config.yaml
n_layer: 12
d_model: 384
n_experts: 16
experts_per_token: 1
d_expert: 336
d_shared_expert: 0
activation: "geglu"
moe_layers: [0, 1, 2, 3, 4, 5, 6, 7, 8, 9, 10, 11]
router_score: "softmax"
normalize_top_k: false
routed_scale: 4.0
balance_loss: 0.0129
balance_bias: false
init_std_router: 0.0267
lr_router: 0.00202
n_head: 6
n_kv_head: 6
head_dim: 64
vocab_size: 16384
norm: "rmsnorm"
norm_place: "peri"
norm_eps: 1e-06
positions: "rope"
rope_base: 10000.0
rope_fraction: 1.0
qk_norm: true
attn_scale: 0.125
tie_embeddings: true
parallel_block: false
extras: ["capped logits"]
init: "normal"
init_std_qkv: 0.0188
init_std_o: 0.00383
init_std_up: 0.0188
init_std_down: 0.00235
optimizer: "soap_variant"
lr: 0.00577
lr_mult_up: 0.975
beta1: 0.95
beta2: 0.98
lr_head: 0.00923
warmup_steps: 61
schedule: "cos"
final_lr_fraction: 0.1
batch_tokens: 131072
seq_len: 1024
doc_mask: true
train_tokens: 509700000
steps: 3889
dataset: "wikipedia_en"
Below are experts of layer 9 (counted from 0) of a mixture-of-experts language model. Rows are named router (the router's row for the expert) and show model dimensions 0-127. Each number is 500 + 25 x the weight over its row's rms, rounded and kept within 0 to 999. Numbers have three digits each.
After each expert's rows: a language model's description of what the expert responds to. This comes from a sample of Wikipedia text that the model never trained on.

# expert 13
router:484485526513479476484490504492462532487501507511500524488499494491529429503491483492470523517491503503482476523482463482502519492541453499507485522511504507494496489497527478486513514483497472490489517479496473488517513546548515482486475470477514527464516518509520497474469479495533528482522476539504530494503531512566484476458441490482459517558459443519490510498479445505508479517555
Verbs and final digits

# expert 8
router:512494488495525537509519520466469473499481503528542510518493521518511499515514486500507484463523491478481502472456473507488466542517474538498473510527477489505518483506503454516472533484448526487477522479520479503458495488505515523499519488519530513478480501550486513461542441512496468490483522497497502468566526529520509486468530539459475507539534519502504506522505485468484466511496
Past-tense verbs, name pieces

# expert 2
router:539517529514474492443513531519457516512468516487509547504507487523522456563522501500536526510477483493494495497543478526499479490502495565484469529481509480492497499472519508495538501524485488518502508526483510472532538522513506490479537503494549469527484545504449499494491511495550528488493496511528502509521518499496517488489421502482461467530502504500528492511493473517510491521517
Infobox fields, prepositions

# expert 7
router:522476507510472490505469566484500473478532480482498534486496478529509484501509482538503465513459505492467513518482488514481483500541523544526530550498474505500498474487457516503481474481491515500503466524487514508499468479497507490461486507495498506484495499535450474496456544463454493483519530490474487499478524488521459503493494509481494477522501467531514488489465496531509498464471
Word starts, the

# expert 3
router:511545461485515486490549520474505518480498499520494477520566481531528518517526488503546490514509521547491534513477516533469516497522498546507581507523452486521495503504503507509512501515447485481494502539504524532492464531496493508518508454501528502523518476477483509503497500529491446494513507514504527529517507498450515485499505503477446502517499528476543465503482476503513506479461
Section headings, punctuation

# expert 14
router:485497481483482466500519516475503496511495542497496514510539508516511487502547518508488489483498476464460484457494515517494503501460525530486493527471473470540503514535478535512420501505515515496495528483502567482506509434527492487506484488454541500469455495493499453439542493484481485505484463483501465491495534508529492463508512507469511516541503511545479528499509476510483513488492
Digits, gerunds, taxonomy

# expert 4
router:515477500473482508449490502480528481505484494528516527521505472493482495511539477510490529473506512484473480510488514529450522546471489549553489509506526502470496476492472502496484500517449492502489476523483481491444508488497559504494526483507487518506498509499495519508484470469486512494509515482455513500495479499516468500508510515469469530498506493537530472462492513496454535550485
Mid-word pieces, table cells

# expert 15
router:492468498503481515499521527496472499504473477516519470557502465489433480478497484489535487484489463536477494501489469486523491526477507516485489503485534490522523502495504506522509520507510525488503481478495490484479459492524493473459509504560517487529504490540495483503560489508485509504525426495477487517501475506474499480480517499503504500526532471563485452506465497502482511481490
Spaces and clause links

# expert 9
router:500527458474473471486476525433481504495462483530516500516520481519481463479526513524481548527531483504482521519553513513505478470505445502510519514478508484501525446515522504484548484509484526475464479498511490496482499535517566517507537481463488540486501526492520507461500484524463498510495497491518494478497483517524461520491494490466488492494513541529532519485503524518545484492517
Stat table labels

# expert 5
router:459476468469506472451483444527491510524504515520509524488525529509482481484527493461521524569529460509453542482520477499513534500497498525505492512522479477477507484444528508518480517485444540532473470505498523470486493510521503493465512526510516472458527542505470489468538499487534523513528515548531548535505495494494489459531530493447499529495510466523494524499478450504516480539489
Mid-word pieces, there

# expert 11
router:482503489498471482527476501467504513495472466506537454491500504484484508510443467532481512508440498523480479510496506533483472479465467518492538501476470499484495483484476473481489490509422500513551513502482567478505543475529481497497507474472543490516527483483510517473523488449522467464519462530496497487559504501495477493508497502495489530528446542475568519512517482505498507523537
Proper-name pieces

# expert 12
router:504494468514490489495448500516481542467479515499510506511472499543524511509480521508492493502479503517482514485537511470473558510478523529515509494526525529475499499488498498526474534514552530485467555531493481537493498474493518483493522489494495503505482503522494538459538456502545459533533511543519516538471477533485465472473521535498508535503539499489519496437545484513478523458492
Clause openers, word starts

# expert 0
router:495497483508464502473489496516512492510485511506492507515522488482503488507531503501466465530488483497494498490515459525493487510488515502479495474498490477531486480512454443503507462505530501492503463506508487512462529500465461512501518477463546477498487500501492461512488482520466475509549510480515492484521487471501501501460536474503521480532518468507532486527492485494508490493474
Function words, list dashes

# expert 1
router:520472491452474502525498500553481467524511533521518456546497494532484486497483465476509499521472502526452514509520487444491494492503505547523536519497495508498517499486475508488463498458522478500471531526484525513466480493496497466455532533491503468526526531514430532500528482531528512470481475498476478520489447525493516486479523520453526527538455461499470468452487483491509495521474
Mixed function words

# expert 6
router:526487542480467504460494455507480465489479506501463501458516462492509478505529484481535537523496479467494524524515504469480483536448495511507531522492478487524507522527456510536496491540481486450475522521504491475489509447502506474515507497504503533499446476535489534511499483500547492490507522500474497508468477500536460456424490532476468512529482524477479523491477534510462493531466
Foreign names, sentence openers

# expert 10
router:483476493480498517510487525483486532467469499504527518498524489554459504529517517507482463527481437490491475442521509530460491480438444523508492522513469531468480497517483498552510516518453473520486501500456530505509536510504477453522477507508511511503488525506487484524484504530514547473522549496507517495461504487502477513483512512443510522516503485530513458469467483494476508484457
The, coordinates, name pieces